Below are experts of layer 2 (counted from 0) of a mixture-of-experts language model. Rows are named router (the router's row for the expert), up (a neuron's input weights, with its number) and show model dimensions 0-159. Each number is 128 + 32 x the weight over its row's rms, rounded and kept within 0 to 255. Numbers have three digits each.
After each expert's rows: a language model's description of what the expert responds to. This comes from a sample of Wikipedia text that the model never trained on.

# expert 49
router:092133114167123196188138164157155128172183111140156126170149152156131091188103109114213093112143089127177095081141093147112107124089110134151122096095155141108119116073147120173176126180129116111215141051111161115093112118176086156167138164115102119119114027119126112112122123126160083121135133139120158146110065138122155120130068117077061123161106134072120112104164066097126140108147208099113138144173137137183117164174113153099131171106150132121123115177152135164170211163145108
up12:099070094139162108148132184139149145186164130108142114120151177114142100113139092117165117049149126093080141160152167104151176155089166084118104096096128134074129162155095111136114145147106110135129152141133150144144181199092100085104125171148092181148125082093111141133160090142180140127098106098180120137092139084138146159138125117061122068097054123098189111129115111140080117119121123131114185108135125151168118142146119130140151120115090137124148214079121103180078153133171075
up13:149072088120090132128165145144080136171100126144148115182127159105128162079121087170140119147166135153094111153111063119154143118129164103141100120163113104164139064098052153167078106204089112092117106129151129148136148108105138063176109130198129137095170162089123137155127135150128156129147182097140083135103165106157151058154125127107162098142150162117097150107099148116125107161136143134092054097156129155177135135151115110118145140146038166123039173121105168099126125125087103
up14:149129085124113077131139068115161103133106138105104121157103137158137127090139149130142167164110136110139152183124101100129135153142114101128148154097090175103106131040192121149075157142095126161043165153167131105179142051104213190145147155108143097155156081148104166139189088140118089110124133090126152113121139131170120099070122124172110122177209104154154178146131081213141121133141163124114122099159066102144171143166105128207148102133085092112090097146119133162103102140133143
up15:151097126152149123112161155154086107123188112097142127088097099151102137190145123168057168093119108135115100097132145169167193121087146118128140202158085176081152117164179149058167094144169140154143102123108129087158153152140125149108157152093145128168168076106085126099162153108081129119126101134155167164095069091130156108104118153126106133119135163159088077156113130127160132119153131130128121081126085135144050102134137111141092173123122097128193101129090118099109155079095128
up16:144096162147215152137159161112132092192128079170123103119107098129121190178153101176108116181140108199175137130120158143154224150072096104125117140128113126070126128133192144192125124107100118096106133126151149145104129139142106108112145168101157087158093128140135148116160161105130142152116033155172091119101124127098142078147143144110075084080144143048134140109172105094097135098129120126121188158137201137140070143150127160096063143153207103135117115183089104136121180092045133
up17:136133109162108166083082126099126115093186109078133114139167050140135162142109111079155160055187155134144136199164155181194152111141145121134116220157088148120059082154138075113148115095125189113143149140192109086125114101195098111085140171111139143138094080146132143122120113116144123122072121138137151169192111083133125095172144169165181094111129138115085135104029132128141177130125087131110096142114087105147059097129126070125167161135128087107143163092111108113151153084130086
It responds to: Past participles and main verbs after was, is or been, such as used, known, released, founded, followed by by or as.

# expert 21
router:102103109162125150168088099144149158170180157162078167142165118102118145180100150119119109135107109116151106125082095148175131143098134095162102099110118149059176137123141098179151163151131111118089149097074151147093132154164118152134148154148160130123096100131063169105125101160096143131088150075179084187129093113120052100098095170132082097128118171170133099141184088165136116119099071167109176145124163147168116151159085134108152086136121107180088113153094144143115152165102110
up0:065121094100050161111088141168150098131142121171170144191187098108149147139082119101186096163115087085171070090150159139108161102144121116135084119110090167183098067068096102181154134102149090122107151147098125095171049121100145159124178108147160075147116070178125121147155123140117110176132177179159143159102115112096116127071125101132131114130135100082142069112128130134120110158082119148096174171123102154164095172119115156134170110157163155158043098174096176178068151190124072
up1:134126112150140126131150027083226144157093130145169096157182105110190120182113124082132148102199137163182115132127106172115147088174122193100083133100124188118094136134185138170144113146183106204168153134117117122164155090142143167146140079180129124104131093111147129095164106119148111105092118179126100149173144127169066197123133118130132120113131079093105138133196048119138128161139185127130187118136122109105110115097115152126140130125073117147095145154110129118130114122146152
up2:077127076170114186097138128117166151147111147160139134126094177121062172130163112127145131140088123096159143137133142135148137130166102106113127225139158164093143070074092191102189112108097064095138128116162154203112128167104088125083148137198121097174145088128074072125134181138135120111142097105110107112163132148135121138120107142106083132198120104109118111132193145113146077098112111087118147124127105159148080193084107159151139145129089143140137104153130172178131141186145124
up3:049103105160150133164151146115123084173156207141120090134145130124065169126141113186183152129126097113125078149055066145133100124095156113109113126092137095103112120174111140139155189133107184134072147115181118113112136147132107158128130183157140127105071127154080078113128135090146094067128110103154123180211115133169111155037181126067101120108153109118142147128146109103133158081146110095107139158206177149102162131131169131141132107134086078130121132125222109153113146095112121
up4:118155184114098156072102138098105159140142096187048131152138079115159142138160100147092124155154141146135195118144123151096114056139159114198133204111134156101117139127167091104158097095068055153106164074150182122070111100141147160136123178085153110157085197139068067124123133180107112156098143087146141117074100114104145131151125104152128135129117148178089112127193136149204096114114165051100170071145121139175174089140095125161123159140126124131054106170134123133123118102125097
up5:136069109138154168122160197155129127112150112140147091101095095134080115189114118114127156177135102059156133115091124141099098116091130048122077176149153151121126116167173125122198133165107099126132094091115209212160104076138131149129146073092136072081103163150062110140125158145130129074128098164088110104070098118082116115157106114156079099141088113126120085092153080147160109092087083152153133154207087102195205112100140168106115118134099138125120132169147189166168113134073106
It responds to: Directional and position words like northwest, south, inside, left, plus table pipes in election results and taxonomy labels like Kingdom, Clade.

# expert 40
router:130158173106121139137067159160112163152163148139092131127188112093171185145097145161135110199158089104140142110094110143165169145138144082108107153167084168139106063141203118095169105116086123104133104127085160183146123084158155165059152158162151138108089073132129160048159076150063191090113109143224127216119097131109128123056100154098122147177119119082144150129172121128116110057068123104069182095141167207145136113118135133111096122153106150200108073138146158155164137107096173
up0:149159164158133135109115131123162124078158102138111134107143110164085206147135131134147129183180159174129167135147141116113129138075162106115189103161132128094101141095104108157115110104120183089125162122126100180168144081177079172079142109138126110111146176142155115070130172153166122134124177135133114185176203166190153069120116128130158086133119105148165147125208109105203133104134087096135135127073046156110135122145151116114103123111134114141173164142114152122111144105091121
up1:143131088154092147089137176081129184094088099102168182118097098102165124098060071127119197082129154082136119057148100106143189149149141150141132096155184166076167114092139172203122121088123145132183147165106158192153135138120108131148143174148147134140148130126108131110161172195098139185102104145170186138142147129107179149114061102136141102105165104086104166134173161131101144123101120188101129115099130138188134144149146128133123168183144129189157193141128116102119123151119109
up2:060133143112139161156142129119118147140157191153075109123134116144241108155126099125153150087089111081142114117098129140146126138129119072076124159174153127168108120150212111154169087112093127111154093096168132173105163102101114113094119163087116101128052133146148140117116048165169190173050068106195095130092137111136117132097158171098074170138127144165149131190132224071151101136168124112122114096127109160135095124117090124123145102118089174118135095107143129125130134116158154
up3:154190085133146146129081072128147160126141152132098115140152088127178216091102144144175198104135064123150077091162111122097161116148169070159112090101127144156166085155147114165160142102149109132105131158101104078106141128083126111121143109138054131130084113080149109143167042111149163153171110102186095168139131124144087118048126130160160226081176118135124167148077111108142129088095167085107089138089138190143170125101093113132201142110127136153125122105168178144098166153104125
up4:141100139177125099102164112209121157081115109096144126086209196200155209144088157140098107136107090114148141122094098141148165168155103114097155123184093152117085062134216156164162078109111122109122138086077128174154106109145112106136136109137170142133108118136151132129088110203141135113150099118172145158172167112156152131105144148102093151159144155149142112077126149073147102100042112176136095078098132134122141141125159126166125101251092153138173123149118162124160082162091170
up5:120164120127115139129129154134144173152157132104081111108171093127106117093153159133144098135113099118121083160091113127113175143151120123140127185164129167101079123226108129153060124126131151161121081141167188122182135150116131081097086128157115153119107142102125147168133138120175121129139124090103171156131172138139120127129133134138098144121182175111173162096144123166139055147092163226088120141127176109146161138102113125110139061140105110135114077152139111103172133139086169
It responds to: Digits and letters inside codes, numbers and identifiers: route numbers, strain names, chess moves, table figures, such as LA 3185, Bg7, G1.

# expert 18
router:083143080173065174070088166127165155123121093137098133131158166104102123178067137122117157159128109154088128136072088136078140101112185113183148104102096192199210109090161114143124102126139101153111074114121154171115106114142138148135140129138086148136159118110110129144117112206120124139059146096181101180093151153124135091089099162117083137121132207110105046157120098086139128131126040149107164147148136117138170153138076120142145117137148115194098092157120150119157150096120155
up0:120088072105079113101193139101146119143138147093106147093085156098129098164150082151118112122151071152100132152116104084056150145132182108142074205160143141167161165105155133167127123137054116094161166153080094098175104147097155147120108130106119114090166087120183096151098158137083120154148126130146118082132179064116152165124072112138104109138132151148192131164154095204156084125150093142134101119189151073224106125138174155171143076110103186132123151108137193145187129146160119
up1:141126084141143135164093090141204197132148154099132100126078151133123094153119169110100125109097123144070134138139080202103140158141148104144154099171121177195197106112093124160176130120120152166185134163159147139138158130154126112138159089116098186130170117134115115102179114149190101145056068075161154138140142133138104086158173203125153141086131182151126093118090067121137128096166100084071095143173123091133178153103151140096141094118091144166129137148154182112066130190139124
up2:070147137141204176116076135127112101158106159178124132082131072131114119162146144090140123106142118145118071102168063114087066136117144136149174121128087045127138135122181113152107145186168146118159127086120149181134118113127159121096142094129088114132148160121069103127103188147165132147105140135049133111117111186119127145115103156132123187122166169112070154101129141107164143116096070139102154160086153154182143076174125112115124087139097076064085108134194160140123178042112166
up3:123132168125106159149120151173143138117147161164136143114089041163147210172122191081090114115177119160076164139151112169167163118054142149124097140171113177140159116126109129101142183096155084194126046166137146165065132104148142078159092124145160116179121103116169133141100106174108082154144121109087094133124121180152077110144100167132151135102168125158116090192171083131162129138129113102108129109158072062135145127143164124063116080087138130164130113093103142127172207160077095
up4:089152060124105155109147134134139184099154141147107152092140127135084117110084144140126043211121153131147116167113125195104135140104179165207107143075138097179092231134114137152155148124186063139093053173087125144103123121142158143124141130094153146147168101168117145152136104144154149151137139140144106097158135126192141063125174142076130090103084194154105045119126150154141132095146156109184102132080105137156090113124106144129086128168138172129087174150069131218109141176084121
up5:104120074135082106116096145116127166115134120143158131076115163136112126136155140112156110148115092118097094139120101139129149188138103147169159135147125068118126054145127140195069165138132076127130157111095113149190130110150161171206106136108132125017141080099138092128128116163168124106111093072150122111145166148135087082114105138100162121147083177148052075130120164098128103133139133193106127119129111036176142113102130149135135094144152076079097173119159107119183138157136143
It responds to: The word the, and his, its, their, after prepositions like of, in, to, plus list-item hyphens beginning lines.

# expert 56
router:114130127151098121137091116149134172131075135173104118137150083129101158171138123107124107120094175082183114126103090157187121089122140135172199144121109172093172132080175091125106128138094135134178131067096203134105183143123139111109131182171120123143105080124035122124151126165073150119076142067186092161134139128104103128133075138114100133100139163164141094111166125094129054123085078132089137150101104149145088173080098172164184074115097160202124130142148139166166156147136125
up0:088058096171062165152109157129241105153116157125126077181202101103155138183089084094114129133156189133106120126127083106139152129100174143144166153130121151156183137091132083172159127123135144138133153084113131155144127132132136139121136172177187104160107122136079103127097130149099135138085172112105124158161080130151122093062092095129096131110191163109070130061119074120144114130108113134113148175141191121124086122116070139095182135169112114125062084175077148187135174148100143
up1:132140079221139165184080153090139113114133143129144169104115089164105130166186137118120071144130104131125132067088128107136119102158137143099064125161111164144131145147101127136093175135152128137117199131203182118107152105117126125137121094102135167051175197093092106104130078125088175119123085165128169104125179121098136087187170135141098129153160078097116121095147114163101062210095113047026115159066117128157117104164115138175112139141141134086094159135150184123133159134126126
up2:135108133120167185093110175061120110114148170153113075118145121091094137205098071165176088091117148138133120109142141133145132050097133062080172156146143093117170126140108091175108154121107144189138157108134133104131109106090110155136176082079143095206104111146109119051113109149116143153128078140106171072155151133051145078128120159135141103102108135153147173145045159165155125119151118154078167181145041126101104147085075141105183122099079103104115159143173175123106116147134108
up3:108114117136126111164125149150151121130126155130111149120080092124109098166087124140113136142141163106099147098156143110129084121114141142135117129133186144139107157082159103143131161138092149119109114131114230059090101155133121149168144074126082136099145141162118090096092157148094122124101128109150112144180107163109128146149136144129134123132174077144171130112112130189082207104148157136112201153148139183150118116153125117118100151142163128192139146163149113180175145154080088
up4:103125069066134084127060195123111176149120109140146151146134137111080074115132136123114143066157100124111140171185122156128203139128124140086122125139208152150155130153147105140074122157115108177139123106143128144087098171144161075151128107138127097123101158109123091163084060133144053069074148092148093084074135134062110115165130119094119118113136121162152128142118144166154142120097193142090134110092142066137117153189125132168150120142146085088128106120155116174111189129104129
up5:162143136149142101203126155142103136140100086119099114111172111087139141153168129134118160173149137081123088081164066107136028137124071130175153157128125142153157117119090110119170187130144150101112161126114128105075151155102124201163164189137131150170129095157044098121117143079132097154089134180092094124141150145120145181050130121082137195084126113141094113102110084112136184107133133147171101173116119148116108097133129178166163091165113095098107112125135114178162153164137068
It responds to: Pipe separators deep inside long number rows of career statistics or vote tables, usually between small numbers.

# expert 37
router:103058099173089152178116146166168142161184147126065146181154073143137108133066072136174170097120131138127042079137068138138144105089108096092145114117138158097131092118162070102136113158117080125189118130109159161106102115163138135181149164153162117110079112150046130083086096106176155172137103110137178147132107129107102118113051146147089056114111137114125114186224108089183101124093168193129152181205127160164129122104108148077182116119093157133108100173108106131106143144138109
up0:075109127114163078122123132164186135177154123107138080173128078133105094093129178152119105135127122130071174054139101137138177172166180117158102097106108207118101206139119152083175135180073173120158119092127138136109149080157119154206127121105138083091122169105160150140144097161118201122105135137067073166158140118117140128060137154114102113132102160120172169156131153145098142090130120113143134137160182103141090101147146141103134111125118105164066126102090106112151171128148164
up1:173120121093175094134152067111155159084165100128081083138173119147132039152062121117201136162102116162054159123122118121122169079089124116149134144135119138119150139149189117201106169102124135119086146149101184112132058111190105099106125190099140147094160110124147146120138158113140136087087074118111150149081125126091121074149100132095168124073078128172110184060153101135160106134155130159136141082152127226160156150117118122126090100122188123074128177113151093143108135104101169
up2:089128148149059173071161159124122140110142061147136196133087114073107045096124170121072113162204185099146148119124118144155126112096133148164118117125133119155191112222134169110087085155122127105099119188176143143142121099097140111140206096123139108139139143061068118108192151152144124196116141133125132143120123149071122114202117077101116095110130123123125094125136118105132149121137107083147116163110149143220143170090160120102107178159119125113153123134115172134083080163125135
up3:141112108125129137141080129143140178130183118161100172120077128099140136133149100140181177107043103139172082092164102075113068107165089153214115128123195069193115136180164137145126120130079118117147106081155117108084061138134131134146143115195130094117149137148105141095094185136156106132159119139107118093135087148141164172078121139098099155058133194118080090159117176133160116096137138052115152184135079180144087134100113132112120067129162113135154123090144137123065130175149162
up4:145114159183133102106132137112165118145138144087130094126065120102149121178112091092136086163127121147071119049151111176085149155108174100068124123117127126133160099160156091094130119178172121113109102115137144069110126131195116080067163139154117097094175100091143118119129145113173122056108079110111150133087132129151084117179109162169087151171112144164089142109162174118202146131159131180137079061085168133114120175142107087137147112102173129143152081162189148178111129119102117
up5:089108153055111151113147222188113130152122163089135131183144099126125122129105084129121091086088058124151163122187123156086177156119123086068107124162153203106147188119088171116163158150106140108150083145086128042112160108142174098167126125174157104066108177139103153089123076082092132134148112150144099191138054130180116133154144109161117175203117124110107147179180089124123145115148157182104111147219095124123131107081140139113126088091117122127118111177126132131098160146101102
It responds to: Measurement units and counted nouns right after a number, such as ft, km, cm, million, and 570 t, 18 people.

# expert 0
router:104117103162097155194049125154150155165161151178083139171150111149117108160104134124135094148135161077149091131081073168102157113059126125158105128106105178133154123128156140112127106126069145100136147124065155121064148138149133114074146132136135166100102081132077160081143090158145142171073154077149103203124083125099061124067059174131108124140134169137125098133166102075124089138070056171117175154186130138166084127143087066107145095127154157172099129174121137184147161152142145
up0:069071105124064176108120147098163130134140113123147135149134106164177135104116076133099113197179170154099155135136159134103136089190069095077162168131094167111173075121163085076101159133151076123166104169148115097106183186168156188122131148140141106166089082027120171132120140163119225092117160179092140109135131153097174101102085176115126123110115127094120077113134165064129081164081143098137129115106199139136107160100072098099098147122157164148145168136159152154144109129169121
up1:133100143138143099126095113146135128117137039090168147113120052112176097129140105106170086137118083149183114086114171146068157114087113172104155119108120167144103126092164090132121134149125108138147173078142195169119076168133185126112154198075113153098166120080121120131123145127191122109151179071094145113101068140078065198108104188131160127135148128187120130018133087119139090141150205145149164140154147187170098144075074123132167149125147126160136092110130119128132094113103100
up2:153127156114144085170153136172159130164116157139132118147118109078125178105140090105112097137062114141084102070096086151131140106116086089056154179069147108107130169144203084164101101090123119137075225082227163159092148115141165065080120177094087114161155126072120136133136096169160167080051066115172130107058109115103105116109085182095129110112156105138146141149190130116105086145128112108115087110123123186180172076133166098111111157124167123155124090130132101067165188168113158
up3:165066143139095113165174134085117162170139152134102138132191095089129187149176107082115104156137161141139158075134092130137133118170130137149131168122112095091169085128162081148146162137178140114130098137127132121055111136127119079131136110152100191114083067089129136170157094118131167186142086129127132129125107150097126110141070075155138186113087046150183049196108168055143112145151113168119165127112130205165097116117129190121097139075086137100138131157087141168137178116130112
up4:090123134121161103186127123159083171144093133163096148125120130147147185105152122170146105209149121028167134126174154210112132134078159148187105124135144128080137187067101138101108174126144115134112136119145086088173107154137138104128096140083128105131121124150106188117169137105161140175131242138132049118115097113176080128161070118187163142140153150158142093113197023142099151151065123080151132095182143154125111123118192082146164088171077115128138098060141116155142158130084100
up5:078087101137130132142162093186143115168151136154163114119100155197166125111165104088089130116126154131130145104120102120068146112130144107054136199101101101139139147122166157105170137141126080109107084145068113169104125123110135094131159146121092079182123083124112144103161100081166172165077132196109128100075091112139054167078137119160115108196146204154128111106183162083124156086127145120118193115161124119127098095189143143115109175135134159131120130176152144137129087053139200
It responds to: Section-heading equals signs, articles and prepositions like the, by, with, plus coordinate seconds and infobox field words such as Summer.

# expert 19
router:099110109168100148141062134169136179195186165180076140169159125140103080127094148136112123147121124094146111124069096146148149087071127066117146117137085162123147149128171120110133108153096132045117150124095149142122182171131122145087159153094126119135099084120069169095171087143101119132096154116138111198097099134098077084085080198140149103141078138153146102118175105127131068120097047137078173167176158148180121118107081115112140102115171156172097127167097155173138159142107106
up0:150132134185132179148121155146173153127163135099107110166160110167098122146138142145156140193056123143064097092100116145070125153150105132050108105130119105191125159146116100122114154205121189163105145108094146127127103164130129077126177102141119147152115179124102134130102124128156138150059140151125108150095142217133145109117102168132125079099054164103130146132167062133201079144128123136107134060139139160144150125140130158180094086225136059089147161186137147077117152142152077
up1:081138138148167139103124112180142135132103164082088129143125109127105136107132188169123123134148099094152144116125094148085158149146089119087193075126168131120114113142132129124076118141165164167156159112160180145205143114141149143132150112109157142114084129106080148120112118143070091103097140157094146159087120139157161153145071134111086149138118040143081102123078112148153128147097088157020159168115185152117054123141143136135096108135063085129202134061144111169120095189080121
up2:121120120073175130122127157150135154128134144092113083132145163075106143142087136184183098146147143126099102142105125133124166135129111065101125125111075132127113082159102041100134163150099105135159114159145145228161133155175090124125183189132107141108103178133111131076163082117151117140126140088133098172123081067124123048031169089070065100109092126076128160085111119090151136071021140154164143170103178164081171097144136129094097140151188116165165126157128148146135142099115119
up3:099092073144124087142123149125144123166103130110082139136105087146151085167078097098111099204123166118095186096160108100088160166166183112121170131171121060133089143110139095144157094105159129143131143077116215136085114117101113098132116121071145104127122159138133138154168135159021117067097156145121143129077102116078131096169123112104126108092080116129129164134173149174146132196147128149079204162151185127192104108170141170168133175136193113138122199172126183147082105162125096
up4:142103128165134204138100158186161151104123147155109123188124093106079168185123150173124149110115188076171141132105113115095171101116087128141109125121134112135095134141112096132153135135128125156129116126095161113093104114063101081087096104085089120110116193100105148109104126124094161208108195121173136219089107107130112115193122180115081055117174111116120099063142101097117142121075139168089144137127147111118146203111084162140142104178188115126099143140138169113168106144140114
up5:160139133130101164157162166156101163120110160112104136196111146098117136170096142138153181190073124101069138085089089111109156132185159149178157085113134135112160159093131116117158174135095090086098137107094120134095151116120110171111090171148102119168129100177140172189091152117097189139114171084130142140154022141127116062137080094150102093154125159130201110120108089158097111079078141112117114114137138152145146112162156142104181102055083181138140157116162158090142177150146120
It responds to: Words that close a phrase before a line break or period, such as among others and U.S., plus relative pronouns which, who, whom.

# expert 35
router:125114098167106167149076188164142131147127144187085143155137136114113133180105113142147060109132063109127049127124097199163158119097143124110129156072111170142171126116115114160147127091095146168030166131147120186179117177154147102098158158139143073167160111107122118117142071113145167137056172091157109163141147114127079118121121103140121166127121144124100091135085121138125085127108158176113138073140162182141105202157090064175175139125167088197103117147142121188147184128121142
up0:119147107162132093116147167134158145192096092168107145135105104160102147191156116116120085134125174062116053119107128155140145089103148084119153128168109124142130146048134235124123104134172116102116055108185125174129128137179109097094110160117103111138141179147130136182135089175144156103092116125089167155110152102096162116136065149131196106161146100162077129148157097122143157101137044127126172119057078130107093190173152039136120135093134162136158130139132135119112134174091186
up1:121150137160127089153097152120123142153140102107107099147104132180139126167146087077166069152121175148099085110106100168042116127050131131106147145113069154119212141164176138125128131186098106170047093069147068168148191153137055139115129134148137131128142093135111162100132175136162106026075101101186141134095198176147107108159109096114113108151089142138109136183151076112147109172161112126159148133124117155102128133132119144160161106137115170143094124134131180089129124105094169
up2:109144082125100138148128117120111107150100096174077168146127117140128142142132147119104093157167146102069164153105130113010101155093101094060132154135070160145148136119095057174131107130186165065084158107130169145199141133094137109215093107172081152150137101118221094147108095136116148136104155100113074124089107155140087084156079153140116139076098120132139134189182179118119099145136103171146149159139215133143113117138162135171111146113106134136163127153126104166092108128095126
up3:095142117172113107078194123119127194156123128133130139094136162086130099086194112105066111161147155144156131194157147225103157150087089175112128179121088144126137177129179136134179116144143126140166074153144166124094108085159143146009138166099107149124079168114139119130106140146076116122104119179113168093075125123111060118105093181155037178127131087084102140097131105109092146145077188131149167102124107128115143128098109109138145106139142169140122088109156105170143128098082084
up4:084092142140083164084138120128153099085119178152170110160147060151133168099102132060151084119070104117099103114172122120110172096134112124110100141112154152138168130110151125123181107098059164174092200136097187134136141142111106122143140096136138085136162062120081055086164098192111165059166121192187090113174118151116074116176080111137092117114160099184146139138092125103137137144130155113169121155102106137099154080091159053132171177099099073196143108152138106184084140106100175
up5:113083048142115139153125110134087095138145205164089086089125095091114108158182134163122094103175107155098061159136148141113112123131119091127119091119147132084149196130162077136222144120103239101114087093079130123131131157196142127100105129135173091095122124102150126120106071111174078130173180160117058175108103197088118116105141146123116192135133126178119128151086142068103166158126143121121162140112157119087205111131139184182179135093127136130143145153152120178135136132167112
It responds to: Table cell separators (|) plus column headers and list labels such as Name, Title, No., Pos, GK, and colons after field names.

# expert 10
router:091105092157105119172099165131151136158092111167077123184134176077105123154087103139136158157114111146164140092109102058081140129110092137094103143140102182116128138103143082186156095150142135130113086097135141133148135167158142118086125174163124138152092130141085089113177118155135102146130143051097129171133117187107125106148071141148074099151175166133081150152190079141109083094110134175106140077199147146126156222152075101159126105149095148174126076142069167174128166100131126
up0:154124063138170077128111126106131099133132096116137134207103135088103151111087100107130086141135108139117048101111098119070107133127081104134145143098115138163194071045123097106066142074088145146116082117095126110111118116132117137127169138115047153117161098103146070164144081116124105131101131083151150097127182149128180102170190178045107135136100115109118153135115051162168152183136149144133137099153125192145117168123069142126164132098093147137136151169048163118093093149140118
up1:126106088179074112124104135204183054129046162165101149141156090091135085144110182172099135103106108051150059172065148097117108106123167125120097161121197126086097173106142143130131110185092121145151109076120142097143102147122173135092085144112111124129140180183121128158153113191102100091137144093120114126153139111077111117129127103111102106147145149144122099170172141194117079094073148152112107102134148077131154141161091115138153175207119139122069131196093084155106166064171163
up2:134142130133171079126188103142138170145191097153114179141158112163115123082148131093146137162142145101101146095075123093153112103143106174205148076077135148067117112087127149201078186136093121117099150028139135127069117083141140111055090115146112150134124101077143107112140152153100146070097156106156156201127164144099123175169111105120105157129091066192089138097131120119129122203149140064127144104076070195101149118113123151131096156154122154075103170106151111109161196163103161
up3:137125147118092131123130140127106129161135174161098157155161120109170103127119132150126112100136097154098127077171147105138101098218172081178110138116142170162127116150159183210110085105126153128134131125105148062167174139156082136167120151156152126174136119143134155168107121195116158141131123149121154145087172134102081124149111143139135127134157126151093177144051146097150115077098137164099109158093102200106127211130098109109138164115177219139149123144134111094048186128144140
up4:147100098135137146097097157113166141125119121201084150134139141092114115080107119135135115110169104114123187091150104099134104106091127071103128089083089115085133140114116130090169088129140133134169132104133128076088159064135106056116095152127071123125099167147157106115150062112153144150152148136128172174124109139098133142126141147109113152094162073163148100173187202125118144197118121137138215107168140159148194164118098192100131152147131158159170160142143161156142168147075052
up5:185124095092118075137161157126144152055080076119172109137141152210111101154149110144169114242105156090111106127113140187111137191191073131104083104151136134165109087076132167167097087138118085121133129185168141162094106113175120137152198182089150126148137135131123135175146102134142088127073147122155105142086166151145145126134112107080147118127121082171131167052141109131133129074153123092127115094129129129093097095152130110205065124104165066182113104149105199109161139162093173
It responds to: Articles and quantity words opening a noun phrase after a verb, comma or preposition, like a, the, an, one, another, several.

# expert 54
router:106130084250106174158123117136150157140178137119151159129152164128134147167135070107168136126175092138165093104153078116171152099133163160090151141100074162064116101097180109137141142128093128122177098108129137103093107153132108103165134203163140134091099053083099182094159141163148090157134138044117156126160106135123100143105078098095119125154153070124150092161133099091139119121077142129080167121106136167134086081175111192120120127108143160109089126140068151151110159146108121
up0:072165181120059134133095132138124137192133140143063149114130188121165126104137137143153138109114132097146097163155150162168120069211178100117177075112108102112104140118134172127111112078158188101106166104177157156120099123161157108100187112126129127139113136164128164188116084115109095193055131145085120160122129069118120124109117116104172147140143103181205098105124103133096072090126159139097167110154128142129165085168163108050102116100155179135134160110135104142105130107109121
up1:104094212159176163111142099068119145161190140107097159121149095155077097156099130159136110101178107090201175147115059121106145108159122113130099143135162189122154119144114124094129126182069089131153133083109126130182147093126124055133129108160055150122121163117136192175172151188134126151061084185143052144146183130091108101165128148121108128118098157132076084094104163126119140129099150216166155195146111176173112141122134133123102133097127131129102142109169103085147133160039134
up2:128124105114124079145116140139096101150151118087126120112183115126140155125128034115113104100102169144097108085107119130101178115125176122099174141137101131091129145094159145073098131124076067131132148108119153099141148174213055129073063166102158180185159153120199116104137099111134087083149164116140138105175151050058145088117153124166135093113136117116092129165142157070129160141073093168114179170122109159126146083159139139086174117191131162191030136147135107115141105145174198
up3:123162161091197189129060128161146163170165156135127156103098108170115152127199133127117139088158138083131147152093106112094142150093069160137110073134104152106142164084154177168121127082086090110116193124161137183118115137147168114061109149151070113145102176124176119081093139149151117118152103141155120152108120129107106162073148129087073191147105157136067130077180128135069098098092133105137133086150150175139176146072131095093140121176191077129200116072151115101112127148133115
up4:161129170104152093112152112151114120150138147143152122169114151144150152160133109128109125154143144198103126095204139121120134136148170178163043095119171132111140114164086115117130135096175103094137110102117133111067050151103096045124165180136088116125097082103142148148183137141148150145155081132107151156082110230255127126198114057092129067167156093117138097132127124118096112128113147134101156076121101154140097087119177170114123151139160127117150142122118147162097166135182102
up5:136153057158135160102154117152154145099130110200147104203106166127135176099126144143117116110151121113114094128140129152128115134096144116159147148158081104140083175112103175127137117060121168119077102077123115108069128112083125089098138125163156137180117132128096112127150125184108091175088107109122041083099157101141120103145116105090074210144161145116155152119168150130103146125093123061117101113122154137044072137124121149165120157140209095111135175136086157157120108164132100
It responds to: Apostrophes forming possessives after names, like Ames's, Burnley's, IndieWire's, plus past verbs after he or she such as was, wrote.

# expert 20
router:085095116154091135146082102172157174174104150183083159150172144162112126142107141145140117107125129045122099087063083153154131088074108106140128167086114174168159115144183117189196101145063157081103144085078163136083111187132129140150182149145182156115088102094063120100127103150125125162087160117133101190140135154084103085095081197136098117126093132188166072146183121145153062104073083179094170153159134158161116156139065103124165086142093171176100096204121129144103163130157143
up0:054130152116097118161115096141189100127102138149141148116143127136099138130109110122142154171169152113116098179097113075167063068157120155221097152105118075179139182138157099172165101063110145194103117110107131110125146105163132123096147115174087105088142142192108122134126142142098139083103152141079106120132134173104135187136152120120126090101100130131136180255065061091135098146146110120109182087123066137139119184099131119148097092112124094112151105154105141211128115136120121
up1:100160154113119109121098152148198101128102147083121064111193133124168130136140130082114111099125112117088121084104139127110196110101179118085100077106088112194111100146096104189098133152075164123138044118086122145124123210120211143181184115176134085137122084076150086131065108134136175062109150100133112161109110154072165165063152162132182094098143123150119160189093149188048169092156159148093174173124146115121093103081135155112170075152125132152155147146142143084140174139160108
up2:064143152118076157115148125137117119110127150219114204105145036170114152157127153145132139050158064140122037104131166084165098107105131140164136122121152080136159023157175120103094160156133077144085066060108056116081109140127108085116165138136108128176125088120097200104086166117200087121136087144169153144140115208143106152135081131087151165146136175127144089083152177125156108143134131125117132118087123206108115133147106090136143121073069121095087127156109126088166128117081123
up3:107076145165131146152118130113127137184170110157104137078142120186112160077158118108138147136184140063052119105093189184111139141077146108102128121107167135083083127055165150118131080178133172096140183129068095108109143141112117149146127188151201149131115104083115156141171143136112116136121131115114151178121110157121136100139161171140069074087108143122113086116171175125153095072096103096106140107108070125162094162148131106192172093154114084133128162117170057078184133075136064
up4:147070189201087122143127178106159163138110162161110107119138120092103107122161123133135104107170133164126122055096130188146115137114090100129170131107164139080095142150168184127137180181068151163084115074147102086116184151114091166165169128122146159076117139114091171107140146154158114118074096103091164119148135163100117069157136131157075140118140132120191136133119099122114111130119107131122182124109131136144094101130098160191159079172108120096131055184161135082064162112151097
up5:076078186125023134099116068118161198114127151102133143122083135125172080120092041158106079104079109131129151094162094128169178165155080129122138151098115172171109134156149128124119107170136147137145172124141084126138093076076116155139141129075113143097080145126130098154165078173178165124068128128132184132097166135128107135134109051142134084091134145103113117120110085079189140117146139172130133114175165120130078207107163203134160111142135133148131117181152107094092128131145125
It responds to: Last word of a sport, award, team or body name, often in lists or tables, as in track and field, Cup, Railway Company.